Experts of a small language model.
Size: 9 layers, vocabulary 16384, 74M parameters.
Experts: 12 experts in each of 8 layers, 352 squared ReLU neurons an expert, 1 pick a token.
Below are experts of layer 5 (counted from 0) of a mixture-of-experts language model. Rows are named router (the router's row for the expert), down (a neuron's output weights, with its number) and show model dimensions 288-383. Each number is 128 + 24 x the weight over its row's rms, rounded and kept within 0 to 255. Numbers have three digits each.
After each expert's rows: a language model's description of what the expert responds to. This comes from a sample of Wikipedia text that the model never trained on.

# expert 1
router:128087135110112140106138110119134156147100173168146096163135154129155127151107156140136150132146106147159154144101129123126114097162113128130157120067137138154130173116130140118120113122155089118132095109112141149125142115146105091172140155140109117148111142133130135104112111142125117160
down0:092129103144140114150115095177117106148141123138108141072127155118161120085148100109090120068134123108118105156165100140166126120106153096128115149108126137108112156119111145150173139106150109134137159120124152139156100163151121155163141103145144086089158178122070162139124122148165088110
down1:095174124098136130154093111135100143129115117124171132136116152102098114117108143116131117144153172182140138138110112158140139124113175175124100090099097134134155107153119122131143110181122108108143134153120116140143115093166141155121150108110100093126144134170114114138127120083096155100
down2:085137164127092156127183115101128141150164111103099107136118145134110145133131133092145145143132143135108202177139082123095125152126126119126099126109149114146119083143167128181159155113156130109138105118144100169110130129111128113128145131117120118117101123144131140116160123129121104129
down3:143119120157102159136103145168108129114116169136128096128128139135103098128176119156094105114125106135115152179144101123133114094124079127127115109103130129103069169103130135181136148098130120174107129100155166077116093127109081143143132146151149098116145110139087150074160121075131129143
down4:173104146108123127105111156137151153075108114115148136121079135110114148115139138116113080118137107131128165164120115139137175134134069110128107093138154107098151139147148113133119175107121177159153132098142110127099110093101163150138130154157140176121127071140104138118115151112125111178
down5:179171129173126100147133138150142091111084153121173111183122110091162170143115092130160125116100130149157183136102137124098144166144118122154084137092153126153136126134136126149145091124161131169091116123141147124114147136115157090158134152108113126087130138122127142147173163158109135104
down6:146104132133127104127156112098100098094116136125106083143149133096146143128171100120119124112137169065132126138115106173134116157137151117171080199114111152105104133114138126060156144091120141160137117108121132141133148155148165141089097179096159160112154118167100138152164150145143140127
down7:152077158114174124111116145138112163087115125139129147103120146142085118153165144123151157135119108170127106124119137103113110110107128129161101124131102117128122146139109128127131186131090120123088106132105183107072185139114141111136074144137121185115162127118127115120106153115122119149
down8:136140123156136140148115123114131119122122153127140134106129116141121153177171178130112122132150102152090092098158150126119091127119156144101111097161128140122118119111113161133125154124121110126147118109151157134177138098135170154111125129118089090072142155093097138129085086134144132097
down9:144141124194144105174135164122089118124084100105124087116134159099093135151141138123142138121126123091175145121153124162128107098125164099137097147139120144126107131154167108112130119155141137112142116157129074130122104147103101091153122140131143140147162147091149098156130094139125154126
down10:125147126110115123159139105115139170119102178149161133131160136166157133129124141100118115112130134143099062080143103119131107127122134136135102096114158191111103147117112120174184169167125110109112135172135155134094132080112137105111097094083171145114112133092123129109145113136168126157
down11:087116122136126145137152148124138114104178088121102139131141124132126117157112133119182127174127128130182147135091110109136130086124106114146110140143088068128106085126158123125123087120128116097137107123133114105118156119122121120094110148149137109098134102143097148174168203139124132108
down12:129127103121167106149158096140119105155118159121087117152137115132125112105126099134122107122166107110149123122111110114121126143133146147149122133109165168119134136098151141147108146174117183110143101097152107129137115159166124123131148128091149124155085142124136081138114130115085164092
down13:126143153140170117130088109117082127109114124081152110157126132136112144114118128171139104150132115056125071114149125120119146104091135124118136171165142171142127135169129139134112162152118131082144142130128116145150128141127072117161145150144137128136140122139137092178106093136143136122
down14:123163105152112152108142139128104103166113094088136083118130138134142106153132113130114163109132132123154132157138145118146130104158128081131102128083154164098113124138132090124180113136127104130119162133150088079129157082147152111081178118123140113135120134115116183171105124120153104122
down15:120156093122144158129153182112134141143164165107151123121096118138150142124135145134103114153155103132102123216109141119059144118077127073083153101123138128119099110155165144170116092110139125096152120123120136119114103146073149134141135164113137122141104095128133161151124123119118135109
down16:146146157140094157127132127154134140151152108131115111073145143113125099103122146124134165163112117118130070118085119143127135134134148149151116128125179147099108137140117172075157081138173096128137181112142085155118134091139118119107153157132160140152096178135087118143135124114146173153
down17:119114137087148147149108119149114126100153163137139106149102135158091138123147128145155140127161100129173119099146121122147159121126147109073176144144106154136136122184090106142114148170119111159113145151119107119157125134129109127100127121132126120130110178121137097093089104129069077151
down18:158137073118128115116110124098140083143130093143108130134161125112123131111121066101127124067174166100149129132116104122091080177090135113157083131097153160081171130145115100131148186138128066071112117131136145089169144137134137058132158140125098127117142133133119143171165171165138143157
It responds to: First pieces of words split into several tokens, usually lowercase consonant clusters or single letters, such as st, dis, cl, D in names.

# expert 8
router:123102112105151126099154134101141168187137123145153150136156128123121101194096198105118139134151109139116116111082113110096107129097135153151194138097123122131129108117149140116116150123125111140128108170105167183127124113155121132168134139134096155103141145117155168103134092165124129112
down1:088138111087114122171116096126086086142136143164116085128112092113158135150128121143160160087174126116091100098134125144152163108136152130119120149147111125124144104116134137108087104125130108131126156094112145122137091174137120111083150113150166107137139101101157107119131134174136128143
down2:137109096116117130142109176108136192100174131135130108136138158100160109137119154160124148111150134119131122124112163127159138137088135120096117120152137138141117132106145123173111133166139087095147102052153133139171112134150103104117151143119082122121122142115140100114104123155091138094
down3:157120117139128137148120115146127125100136164120111187105139114137121137145114114168146138116150118175172150098130153104141138101148125117109137077138165106134121116114074089162130136135147164144114086137130149125125176172113113103156165124074111099156086109137073141096103135147136147134
down4:145116128144153116160094146128089147152123074135135144096180109133114115114134135139124080145144124125132099154128106149151104146099122111112119105133129134078147164157114113109071076179073125153158126104182178143154110139137130124142127140168106097093117147130118122107094118170125154141
down5:116131089122126144095179100117100137140118108106148162122104157122140099139115126100177102144120152120160119142140103115124152125127130135112131109108135128090155103079112170118132146090173172138137149136208105097075141085095170153104140162112123115131117129176095110159121093150150108115
down6:068116136141171175125116185143110134168158102113105115130127109145131172175132163171114182153138132135118156109144145137172105145131146129111108121136181130131113161158091102164119118128114122113065144120155077132157159134145129080140090150112126088104114111167111118105112139100129153085
down7:145161122110111092153144142128083122173107164126106054163104108118127144123164102121124165124162136119119096107135149144115163124152124119128087141163098164115170132092123125096108111115113143157136127117138085101122085148140128107124116104171156129166141113116148105134129125107119129151
down8:117105131104096122140141082083133102115151114102162136091108143107137092118107113112138105163129136132123091171129121090152095134110118117126190175159140124132145095155169093114147115124106173108131149151134114127132102130084167114158160151108170155143130126098127107108165146134171121139
down9:110118098150152142129138130157138118119096100138135146161159151092109074142104068116120068121157097139165115134111095119124116137115140115118151150138112133128116114122145122077145142174130104098143129109153151132101156108086165164162145124132111107150173105160116104124114152141111158133
down10:152115127126143151116131104100137075115133117080117144105125107131111149146159109165096122144129112109110110160087135119104116157155134155126103123151095098117102174147149113127153177129090129097095124158162103129114138128069114145172126120095135071138128131107116102107091125093131176128
down11:148116158167104135109128165137093082171103134130180089131116140136110145095157114136140141088091125095141131153148150150113147117144153118125121151091125138136121113081091111106133148129097157127161132093089137168114129133076137136134173114125171131104095150134131174141130131138136100153
down12:174128099139112108086143113105165132095169117126127179122119087113120102146134146088120181138115159034107117117151160137159101114112156081136106092139119173167128104097140112147145111136113145088168091155121160124119134127138110123116152089134130079131139145128117119142129140139107116175
down13:151142124127123113151166125094142146120145097074144105115150156098151106138166128096109167132120122137136117074125143158135097136141149159145162119181109139113137123134111092092122176125130139134097096134146156118158127122102132154139170170104144158115142121131067105145169130151118107158
down14:123115131124119129130127160125099124113149095132113111157113111128103134103132110127135154113123144089129178156148127194114150125148109150131057089113158151090124109095111090151142139138114149155146111116112129086129097132192102141119090107142148103107103140130160113077112120162119114114
down15:172133174126149116106115145101113140107106125050161114149149148133136108133158141156129086139149134067098195143147124166142104131162119133110136142143169155106121136132100170133141138102091151113109104123095099127146125103108118131146153163124120110163141110149087124127126135157122138136
down16:139088076116170095159098130120127133077133102126128109115101108093105151116163113109139122147143098133114139112077137096123122136129118088153124147143146142108118144148138113111112110120124128127075133118133093157130126170140091082189097171159086135140135105135120085164162117132120177143
down17:068118109075077138159118122161109127110144177137144136133149131144112115108096120131078146148165128126069150114098105138110187123090117157099130155145137155113114146079152153154086100110130161154128093087160076127145115142114167145152148131082100169116137107131115122149138180154128170112
down18:180103127099132145161105134149107147090109086140144125113168140094140101119109108124107126097121141088124093120134144136164113126130096111096099159122099139100140090127200110090140118130137141157093132135155126136144088139132096100118160134110169149136086113170157125143159089118141132125
down19:166147109150153112120074124156151134118122132102104118086115125160119129149129156100135109101162106140109118087127139097141126149132130128078151132113158084177125147130125125153117151111079134136136116140083135126172151117118118133150193116122131082111148102137090134136116095141109153124
It responds to: Determiners, quantifiers and adjectives before nouns, such as more, several, any, different, large, including endings of split adjectives like rig-orous.

# expert 10
router:093116097150124137104144129123099137128107158153144131125113112119124152160085140176128126111157167157130091110076113125098126130143119154204152124142150139104153134130140144108100120158150112088156092164133161148132124105144113093137120175128119108099150149155137162090124115139112125160
down1:102110127127143129109133138157127106100137166097157124101138175143136084145126136182165138095118143101124112138148123163101108181156131136112161140134125119140082118118144086132169131125146139103120105135123162140131109155143141144177103118184131132108150108162093087110106126110148082168
down2:112090106136145141106142144145131088096125138084186166090130096116126125093135092132120127129147091160150155105073138138143138149142174120134140132150129144103104093128153196145095146124133148166114150136155133172135147161119141147118125105140116090134124155137145143139155122161098123135
down3:095152108119140154123120117117141085142116116151116136102154089108132149147094100131132166084151144159117141162118095181133114180114137141128135144141127159124119155117142155150101105117113136105092147166127138161171111119164107128128096157141156090145117143159110135109127120144141158127
down4:102130100175135138141161102148120116068136110106160141141085113134105104150079102098102089135177094111146140121111152156093157118138120128085132126149182089137109135120153103120101151101153113160132093130155122150115105175122137086143129140156123157103102146137170151143132182094139177134
down5:105088146094118114110118137083127142118098122138122135132104087118121131117130109115130104093141141133150097131105115154147163107106101144108102154084157152152167158157151117205129172126143161123084111109134128105090123138140127146117091098158102148112094088108114137124111133087153114081
down6:147130131108069144103099108109133145127139131112120125154122145177153133116095087153082173096114154141114146124142080139094144108138159108151119131162109133134156133166111110140114162126136180100119120117137122134137119121138125133127100131120109133143144139177097100141134117108174143121
down7:138167116098097135091090146099146159140119131129128142094121117122128135122158145165104148105109174142149124106126135178100109139116087083130105145103091138080179128147110116128089110130150134103059161092114125147120119123140171135130170159123082121113130132152120128162114116087121151106
down8:128156112132146094153095118130097114113120162123118164094141156131136151137161151141155131115152130153119124083176164156202116117113169115104107132140125148109093070138143121127113118134149100107109132113126137116160188119153085122083128131091115122141126119143154146136131172144161077152
down9:145119141109137123105185096155181114123147125100117162168112096122170093144114072101126109169140113113165103137101161164121180124135091127168130163105126111101123122122164152120099137106096108126127137081143134126170084142128171144133119149126095141093122141125120114118132155175126119127
down10:132120149140082070130109113098130100121109132151147138132131114110138135137135107166148127158111151192105203121136153155158152116134117159079103121137146075170123084116143098147139093130103137150097103154147156092132122140107083131098144104102115095122162094099164120169126140142122072162
down11:128176157091098128091145171137099158124131105098142172129098090098168139123193098144165141163094132126112164149115104095144097109145138131132118099136141131143119084120150136132164106105165147154137140166102117116089094144065138120127139121073145132135138106149114091150154153165086104103
down12:177164168192178119170104129122123105134136126150115141149108135153075164163102151131125185147133097106165133092164148105148168119128115127138149136158113106174080143145122140139109145124104144164154096089128129100126142131144117153145141138178096154136150119133100132140067131093140178155
down13:093114103088148112177089112142131118145162109131103091124161088142130172130124109096121176113105128140114075113129148112075096166159139129146109105126120135132116138108100120134132109155113162143115147115097139143156107108161141112132088140105118087141173128106101113157143099114114123151
down14:148127131126140106111101153114159165090110131104110146113166106149154152153114118132127102137142119125108152117104139130171110114148147096067117093093110096106135093129141128113137133151159122135167178113128165116159136147142103148113137128097113076126111110126117088152161112129099129116
down15:127149112120107087153139159117116124124155151118088095112142168167089145154145126163074161096157164143121118157148178127157133140113129112120107132108138174119140155108110161153125130117096114113134198140149094126165103094135128116120106118132112111091155106166186157132135152101152144136
down16:110165144123171121156114130119092134122102123137131102088103121168114145126137128108120116127084166118133070118082121135162113142113147129131155098097134149163114148102151103135124108110121147119114124118130139150142147104090135129125134124117130079201142141106139143110186132144107151147
down17:112132146135124135082080143124111111129116113105119109096112069141147132090148146109124119125137172150109097131164163144136081142144147138092103144128084113115115113164089126125117126136125122116086183133139160097124140083136115113124152156125116063170134126133099133121098137152105118139
down18:130106132162104112148106149157134160146122137130143072147153107130158125085121105148131108108081147098113161129128105142154149129159169136117139157130140162115110116081108134163096089194151121131150130145129098138101107124090121148148176120173149096144117097114123104182131148117114112120
down19:088104172103128166111174133143155107110140109123175065138123140100143102120119121149116098119095107144132094124105159155099119136171124103136144125128121118117132116138109106113173122148122178124135125149129108139149157148092116172127159074112117137125154111108091098160101103095152147108
It responds to: Opening words after a title line in short entries, such as of in Genus of beetles, infobox fields, and non-Latin script bytes.

# expert 4
router:101124101124140125119151132102143173167110154156122131125143156132126153135133173110127142122083115126156109107120124108135119139119096103162167115110148125143111133144105133133119152138139107127145118138103100155113130138135106108174153126149148131138098164144144126119103099154143123122
down6:135098170180124180085115120140124154149091151141159111132133123114096131102159095145145076124139110143103099156138121115130106153139178108116120146164124104115114136104090106072144076136116131127100101136137091180139162095109149100135095131193129144143125170168156111128115101150172107096
down7:122126119137106160137108091102149094143114128100092138111135119064110150147088131134143124161155157181115140152119116100107116129107121131152109068135146158168128138149117117156115113107110079133113101108088093104122139094163201114149144090083112106136128122149136114118160092167121139118
down8:137134181114111130126138140118143157138105086153108151102127100095098182093161116143125145138126103190129149106117105173085096133127179143176111147157142134143079103093092130115180097111146115134141093116083132125114101051143148118149110131128151126143120150104118134125140089119167119126
down9:114144116083137126139106098132132093106126113132099167128135067120152109153151111129143134149096128150126121150111164087145127105117098116157124119084137162122090136128138094106133110089128139115149188126122132113125117133045108143112126158096134101123121087171109154119139162113092128164
down10:146090137091148139150129127104147130107160109097147120084122093153153133160149126108105114104143133097125155103127103152134112137153113115150108141126124131152156110107122087144084131134135120130133131088072073131137115133105144132130161130133108108133165106127113129124140111142151120109
down11:100140118144147114126157123169147120157123127127120086094128086146123134151093114135142100124125129155127113111146130116150151142093099164140082146153105091136147153155131118151153125128161147155132111139105083145142154147152130119166115202097109122150086105155135115074136153120122118155
down12:121085093122084124150140144141160074124154152126071147149119162149125140148105128129115137144123125139086137088088075148102110157108166169142146117180111118142091146145120142121152184119115080161154115142098138172131165112166155119148140180164142134111161112121072124179136115124115094133
down13:149136150107069163096126129079117132131141096098148070138086113130122126144159102114077133176097137152157146142116201170119161077161112104113112136112121069116123106154139120093142147138119116133152140123142128104133144096132113124134103125140143145135131115153080116133127160104124130126
down14:157169140108152114101129127118127124167119118148136154111113149159170145084152111110094104120116148152134169153136156097097133067157088135132140129110088165100118110144165141184139096124127122126112145144095097115126113122133114146133106129131142086157122132144134107131125094149121168082
down15:100150147136141141137079125097122120138070142147141139124122166136134132126143118132119147144130134120106095119134160161143092130129131121116140118154145162126149127096133113116166159108110173150096150149095130158124119162127120126084121137151161138167109116131132133131163087084104151146
down16:142140120135109133096157143130119111134099124135134121174102125168153125116174092136123104102115121118139125123134123114132145104106126112156148171099110152125133151144115114110201056160159118132136161128137086176140160132090110149116114107186151090127133155178166152159119114108120129141
down17:142119147163137170159096107097135127118102118095128138113132115138122181143134151157144154182141144109094077099133125108125082136138110160099113090172147127164097145130129127140106091139100116121104147134105135147113161103117106128155094111154169087124101112091149117164090123134121136117
down18:123155141139113101125158157121139124112148165134121177133128109128106127123145093170117140147173094165195119113164120085129142151156145120146107084107099088110143131082105129145092105086138125118133140170088150108076154134156102108116125094138114092132094134133116121093113109158140164109
down19:153124114134146094123128136111086135125119125147097116176132149147080084096095143153126101147171128109129196160160103150173156120152160137136127128119152117129106131129145129099122146147090146145154141126196093090156113108082116173154161161120146133122182112090145121189128160138141096129
down20:114121102117094138089140122138147117152126159098131123159121120097106117164162142133178103103128149129132106104107103134116116152113122121132130143147156102116130104123105133153160081141131123151129119131116109147128145129067140146142180145119134172098115116125120164045140153150121119157
down21:146085149137128076126139100146114085143143169144128148132114119149113085132163098135134127153152145110133137112178134103124131118154097146142082109152161125110094088141138072083162093108146069101173084107127125131116136136115142138170129137139142136110118139123125178147135174151143158090
down22:128083121115170120097162113139102118136155097151110147117129166099127142066166140070121140112100168128139176146146090124106101134133122097154130115147119173149100135178188102140132154115162157108101097141144139123111074139141155151130068116105122191114121110135086132148140149182161122137
down23:128102132146121121121159162113123110127125121103141181114152140131095142137114122142106132186179113126118124125100143102128123121111201162134126103147088146132176140091124136123178095088149075108122103154101125128116175100118134084150177153165108116136114145163153136112115110166108132116
down24:144135125151143091097133148080109147135139135134140155144123126153153082112160095046126116095101087133109112135130167131135131114127143127121141113110150132132099137162175089147131130107149113089133113160167129123099134090059108110098136133122155112124112110123078113136134145128158082153
It responds to: Common nouns right after the, a or a possessive, such as album, book, region, title, role, often followed by of or a comma.

# expert 11
router:124119100132104126120112098102133139174122175145141178138147127122066129116136158118107159111114102131148084134127130101118080123103106149169153111103107113150117155153121131140129115118146111105147079125118167176137097154137106112160149141126123073102148135138125130117119149132132132146
down0:117119107155143170109146121116101110089103137119128113075156102155174158144133116149177135108093153136081128100104115111100105147134152131122149131097166153142148092109134124154147126109139141133080164170107128134154077121142159163154122157099137134119151147097174116133125140165118146124
down1:123143153136079120164119178151117129095131150093158128114133146094121136117142146138121098140121131095130111119144141125138112124133127140088147118108160140136112118109100110125155091174127144159109121132169127121137122103111118152108128162096134136097103142101123168106106106134117117092
down2:109153149148122129090158125147122125115106125106145137109117084137120157117103135105141106111150144110123120139114119148128121154146109153195102172119091141126121131175131110186163154085125087129106120108165143137129129132110130085166140154126158122120153148140117108139142129073105141145
down3:104147104129105132126110141129083097077154160090157162111083153164119113144135104163104161111126173166143126112141139117128131130127121141132060122120129132120090098097114134120117092148127134163147121108143128137132074126185160124110134182141126175134150145127115146121145115139130130131
down4:125146113095130146122139090132062097175145094106073108111125108136131082147157123147130120126159114166103111154092152112146171131118170170149119193089134152055132122091152152114154151090138101147138163132139120172106083142150156112124106130148162120132165120198138101127138148151112120138
down5:122110122101074113124128173135121122128131112157097089131123106117129134130083114146167129109139139131137111159133114156089154148144129153150156113147125112109132148119127105143156120115116074121097145152147123130160131148119121164155061132131167105083159091165160096150086107131132088175
down6:120119116178127139102081102107137114143124110096127126112133119153100176117162121121113179136115155133112134164137156185112118144116144094088158125175125085156151087175087136110127103135143135094133148114106112109161148134113147150082113151122117144143141170122125165101133136114174118137
down7:166158133121145088152133110107160110131193139093128157098142177086153088132159122176135162128102161145084138166121104120103080163122119117116111136138111160159122116122144123146136135117092154145097101173128134125129153191122149161136108168122134114130130155125107168058134157117103141147
down8:112093098115119130097149105114082122117127087161079157139086111156140126172133114147125127137142135108119145119088130119094115158141144127121091116130150165154115108188138119110111138095132116132114178143117158151126117128146173153094147153125128101086107158131119138129162161146126089144
down9:131171162095118148179063097092117111124127097130097083127086097152126109159114134126083146148111120146123151140119144097133085101117142162085130151129109157106122116123086133112148117148161138139089155145133123117139095151133139121132111117145157153154150128177111123134145101073100119120
down10:099140124141154123101157125117113138123124140100153148104145114102126183125116140161154117124153097097121104154098140137166135087099079079144099139151122163098174105163173130102141160114174135116108101107134107120155159098141150146126138116107134158151131128134138136169125101123109089126
down11:095123160188125152148123117114145143142159129107132157127108163134151093183115107118125144109120123099072109128088144156115096141114142150144117155139092149127153104127177142104136140128122159156120173129187142114117099149126163148169122152135144146112158141113147108111119106100133078100
down12:137134143120145134102149115133144111094150155151099166112120138111101138109150175128105131147173103113124124107140148186089168116148074155119139136163151160122103133142094165096150139118134122115155094107107152143107173095120111129110169140085162092131160088108137111166118143167130109126
down13:115129102129145157118116147099159132072106139110166113117133125147142136124102122078122148127126099153153113127130155091108143116145124111098136121150105108102127134108098085147098146098152159118107173138162130123163156172147173116109145107090102098148138128093120152159115140082156150139
down14:139137142140143159089132133145131117109113116101119129141078143168090124143149129150088132141113152154110164161154115141104107142092149116166142178137147112144103143161130114139113158132120090092101141136121138154113140140135135155141129147137115132114139131163112174106119179114115152141
down15:124139149144130143126117107095134079098137146123128161106096142101145139102152136150105132118113133100138117136125133151150100102155139117126139131141127138125134140120131132180131105127126189130127110103138113140112109166100161187094129129160155101092158123127144150144146133114125107152
down16:155187105112158129133072134090133178078112112096138125138118120127123138170096073132119147137116128152138152152110144070108126115139135098160118118147110143149118103118117084107159133152130123107130129134128118135160109080180119157116115169079154122124123128167087169092123120146198169149
down17:199155113119139163135111110164141147129136161129133110110143116130138160143177108146162072080156160153122126163104139148149143175099128129149115141155122134103110093142097124076133090106144109168092130126117121123152121158134086146161141131095140109140140167158125153133128193178166120144
down18:159129166107140104110157096136101084127140106110132126131112124138117136081149117081111116123108111142144122085153119139124134120113164125120143135142121133121142152088115141156132133069131152124119117158136116145141111125163115177110073138163137161148089161132121133137121148133166087077
It responds to: The word the and prepositions such as by, for, with, against, especially after a verb or at a line start.

# expert 3
router:103137102091121128134134097125130149159140134166116163123177123126114149143118138133133136125149106152126123110082138129123072152120132135167184141134140131165159168117114100161111140145144076147118092133120125157170152137178109129144131124148123109130123141087132147090114109116143102135
down0:071119103120161098144145132127148106206104089136123135139121128138102120130080054129141126135125154099160147135109142128133110109162117147136153130111138171084134184110126107097134108110087121107125114098081141137100047099107146153143117142122108156142117128103159105151130134113117112134
down1:118111150142169136095108086138105138095068120151118115117155172136145140139120093106133125144137129133099156171137150126140199112092151135132143169079121132137137140126097106106123165131139139183118144120113142131132161126084097144102147113129110118148133109122126115142121130141116100145
down2:120151117138116157110146144098107170120132134116118141106111100102125120156098083077162091112113134100115128142143117174120132136102137164114089147141098153153157078118123112117137103142134114122125133128130162095135113128146143140153126122149146147144148140124162089120127138189163128125
down3:173137117156105114092187133130115140102133109121130100107077135147155129121126111103123160108136143118118099137125132137124158119167121108119117095124101133106138137182129115075130123171075172137153106134126121125127125104152089128106130110131146114149117079098092120145121126106161146171
down4:125110116171150088142166087127120126169129139122102144115123115114118114119115117152140100137115134133135121115124119156141050155114134151170116175132109127088142162138100170121110162124122116124128122149131108119105104151086164183133124099158150146107152123135097172130116126116106142090
down5:155152178126133160103122163134106119125109169089168147111150209084170128107131095112147095117100152140136115156102129090165137107105127113122150155114150144143137093166174100097125137151186093173123144146170155118130159145134098133161154121115081169117102133145111128084121121115133163124
down6:117105136122116085150179162115166101157159117133124118124135111140115115112134101149137139105136143147133170149132118116085130167112122170154106171099137073091137123147158174159139091122104121140139123103112168141139099109148141120128124132181152151159166121089146114177112155170093143119
down7:137139147142147152140098067074143129129136112177129122113098109152075147133105123117104137108134144158131140142143139085121098095127147130141147115097081108139137105113130142171141137181122175109148094151129098144156186163120129158129111110094137145139105142130078118116132124132170142160
down8:145176126115114139140168142154165138130106135099151110133149152171114122118118105140150095097179115125138171123112132128111133144115105161071137181095149102112076110143148136136118070136151107129141101082123112184146141173165124121152134099119121098146120131093128189151110167119149153145
down9:085161118105104163131125125132117106158119098122162146080119119066114107140095133113153105145089151096130136202145146105160119127113168090128162129151116167103129185109133135126136119121143122133114129124175099131081101124102122160146185176138087109136143177148131155106129118147151108166
down10:153148145126140132133128128154091100123125079128110091137120104122151127141151109106072178099190121149174122139122135153118128129116144133125101152193128162154100146117122140158114119145108110163145163110100115101120159136095123089102118133148143136142149120097113138105111089123143144110
down11:153130104116161140126102128143155148172108143138107092128119187168077148152104113119113170138165142117121157099126136078124158132168136116094128135108131133136085129151160083099173110119120149162122143119069162150132131139129135095118093114111085155176140106089122161152121140155123129138
down12:151094141149142072122130148185145165153130126126105126138080092137110132097102136119099137154114115094139177142150154113078122104086109106138131146155131140113156137125119120170109135116150160120113147112116126139107121112121133120167134133138123169116126150134178134108160135130138108162
down13:159114161152121119120113100128150118149135099156152117131129142111138142096102101148117140140175122098077106104142141100146128112078122128107153148139125129152068109134142094142129134138110127172120134133110150098174156146112093123146131115097168164151176135104112117155106074131132104168
down14:152084122115103116160095166170135114097165105115119115136119103100118127092132153127098123105130118173113106129097123134169107091107134161141093106118106112117092147124172132117148098118117163099151104100126116136114095113138125090154165152134120106109137091161119131135135125102123140140
down15:132110141152139144131157168075142134156135129086107125134100100120145138163123120072112146151135115150141122132137122159075108107101143194102084145131104168142096079120136122096093147126121138145139106156136120102174148106129152117140142106104157153076192104124133097119114098138152135110
down16:138116158129153162075146149145121126122105147091155097149117126102127102121106092136113126128182168147129127149115138104106154143110115138123104141170120077111144106143130145092135134155127144092114130103141132117124165150117128159105112149120081147139162127147127130148090148136149124151
down17:137150109148136107138099130138143086131169095125104115106157096161107120116140094119115124132194149176145139148119137092111090161094142171134126117125151115182132117097151116148206081127168102141134120132103156130106122107149116089147152134138116137179147139100108137161133111138114160135
down18:135099171129120152107101117084113116167128070106117131106115142107153114156108128074109131123135120143103110117100145126142102160151136158147100136172112071104123143151151096103140162085164149133095106152171151130102134126173139165164158115129121116118123099144089082118131104134143103128
It responds to: Conjunctions and clause-linking words such as and, including, until, because, plus dashes, list hyphens, section markers and sentence-ending periods.

# expert 9
router:082105114130100121119168107140154175149140161160111137126081161133094108145149143101164131135085115156126125060122153122107128102130123111109189110106144113133102118123106135106122091152113091133175139100081124134133093114137114080159143137163139111069085150129136148107123142145092140164
down6:115172140172138139109113135159142116135141123075128119202094116104121156152144122097116151116136116130109155136115125094138108120129137162117106128137112130143121079141160133170170132106141148155086137138103103165106122162111137118149107167126082144127151152091059147152154109141094132115
down7:113121105090095140143119119134151116131093104113144103146120105164108102110146126138127082115088144112106112115121146107137122128139113120139134138138132164122120133149125108130089120096174142098161146120126168139120121174138179159112138150145171117181093108133119095157127096142085119132
down8:059104098110122157131112122121126154146128140099113129120131111114151130181087126121132126116110100130092142135148114096106066132104159136129097115111119155153108117122173083142145131106120143130107092188114139122145131110151153117121115133102160143107111174128138089099146073144152147119
down9:085105077107095111120121125144148095071135173124111120157127126131129134118109110156118170124151121095131110129161110126159118114096176165149085128125143136140150131135135136130116113151082104125126110123172136121182176100164116091133135156130107151112155086117154103135164167146137121116
down10:133121115095092148129081106120128147175123155121136102132132138093117129127154139114141144111138185144098143117124179171104131148149148113139092085131125112121110116096134144136140143130122101160136125096166117150129155127107113132120133133136114118084110116160144104116091128106096164095
down11:114115155091151171146162146111127111097151097112154119100175154140112114152125101104160127116141101134124111171108148124121142160097079153145115141129132131125139141123116114135090122112138139105119105151144132150149152145135134133117141136086124115123146142136129105155165120125158141117
down12:115090130114110106123172110127113035136149120105085119153133142178170104160182121139116122117131083169154145105119110080122119145122135127157120183150123136089162156108148136124110166131143146095127128123122128160124133164167135112139163135123148125111142135121074138111121141127103114166
down13:109125143132116142157149145092065104130196121186134131145168137136136141129086131118139114124085151120088126075112140110115159151136124125122123084168168118148120158120147186197124183163125126118091089149139104137137114153112118158136158109120122082083132138143150130152163163108111113130
down14:116117110114106136102113188104113129080126118140128145127139103146112165144117133098118108099113195114101134129091165063106134133089122112096140163099130124129138106132171094164091107142088155108124104093129172145119108132144129133134130134163098138138114103131143132159121110154089125182
down15:114130131116156093122150118142119123179164117147088118069151076137095142138121185129136158113167129132124133107142147117099129122097108145132177138139102133107144140114105075162135146129108142128096079194090091165097141118114156105118124164116107118146116117133169103153153137129094116118
down16:134146137109139060185160118126101126153165118113140139161135082146188117125139106132138129133109101110094140096109105147127109143146157126104129139121122083117132154120117149172108126179108133117110147150171098168125125121140106103131158128134099160154121157143104133183128109091142171129
down17:164069144135134094119144137106133164130131154105106125142162142096120113094160145124140143161144134085099105139135132134115161132145162163089140145140150123106156142167119135096140139124098134159137101102155124118128128116162104130144122143151112162124111114113117145137136076179170121171
down18:104122145113128121088154129138124113146138114167140152132180112124144138178093097159148130127103132151138115107093114086140129142122163160068153138140138135135160171133108164173106106131099144127181126166153137128130144110149138115134150146108133116124154121111155145163145120150137138124
down19:147144124117139146163131170149109109105146078095134081138126093112148154162155140111114115135106123124127144085137146156118123153104111099098127167164152134084115102114126109137113144104160182135130145137098102129128106127137148106111101171128124119138126143133119126121154116132120129121
down20:179093124130056134118169138143137124118124108139142157169123081159096123116128136156135129088086108110126134123097138095124142149071147136143161119133152099144145107082163136128102158131116113108164110140130098141129133124148142134127122145137118118115127094144142123121096107121115149129
down21:165140120186117151115123120146141149116101141162139123124138128110115138107141154123086129126146148164130157136106152117097172137145115118161131120124155144115125103149108163156120144121141145154112141098130120133137161115135156106135108123081123095128126107139139132113129121095137089146
down22:133129137087116111123099120110122090124135184114084133099155142113135129062154154131140109093124160138111147140137129141084108140115136180090119148121176108182139133154162149101107173162120152124107139116172170120134099166140138135136107093140072108121151119096130121146097124134139130096
down23:093078085143140105071139127105160130137080102138142131088141144153092142121110121089089138097158174115104092126130113122144138132127103104145133104154119127162168125173131112161127144122131136149139113170102122145131120122120169129109123124109179130156105123137153135134140132104134121126
down24:189102163143136183074127152157104133137107121122142149125106130085109152116133126060088096149091167123129106209095153131118141141106125086134086135133085128136114089137126134121114137109136124149108122120156155134105131168127109138104107153096089214110127108147087167115132141095118133128
It responds to: Four-digit years in dates, careers and tables, such as 2016, 1984, 1962, often after in, a comma or a dash.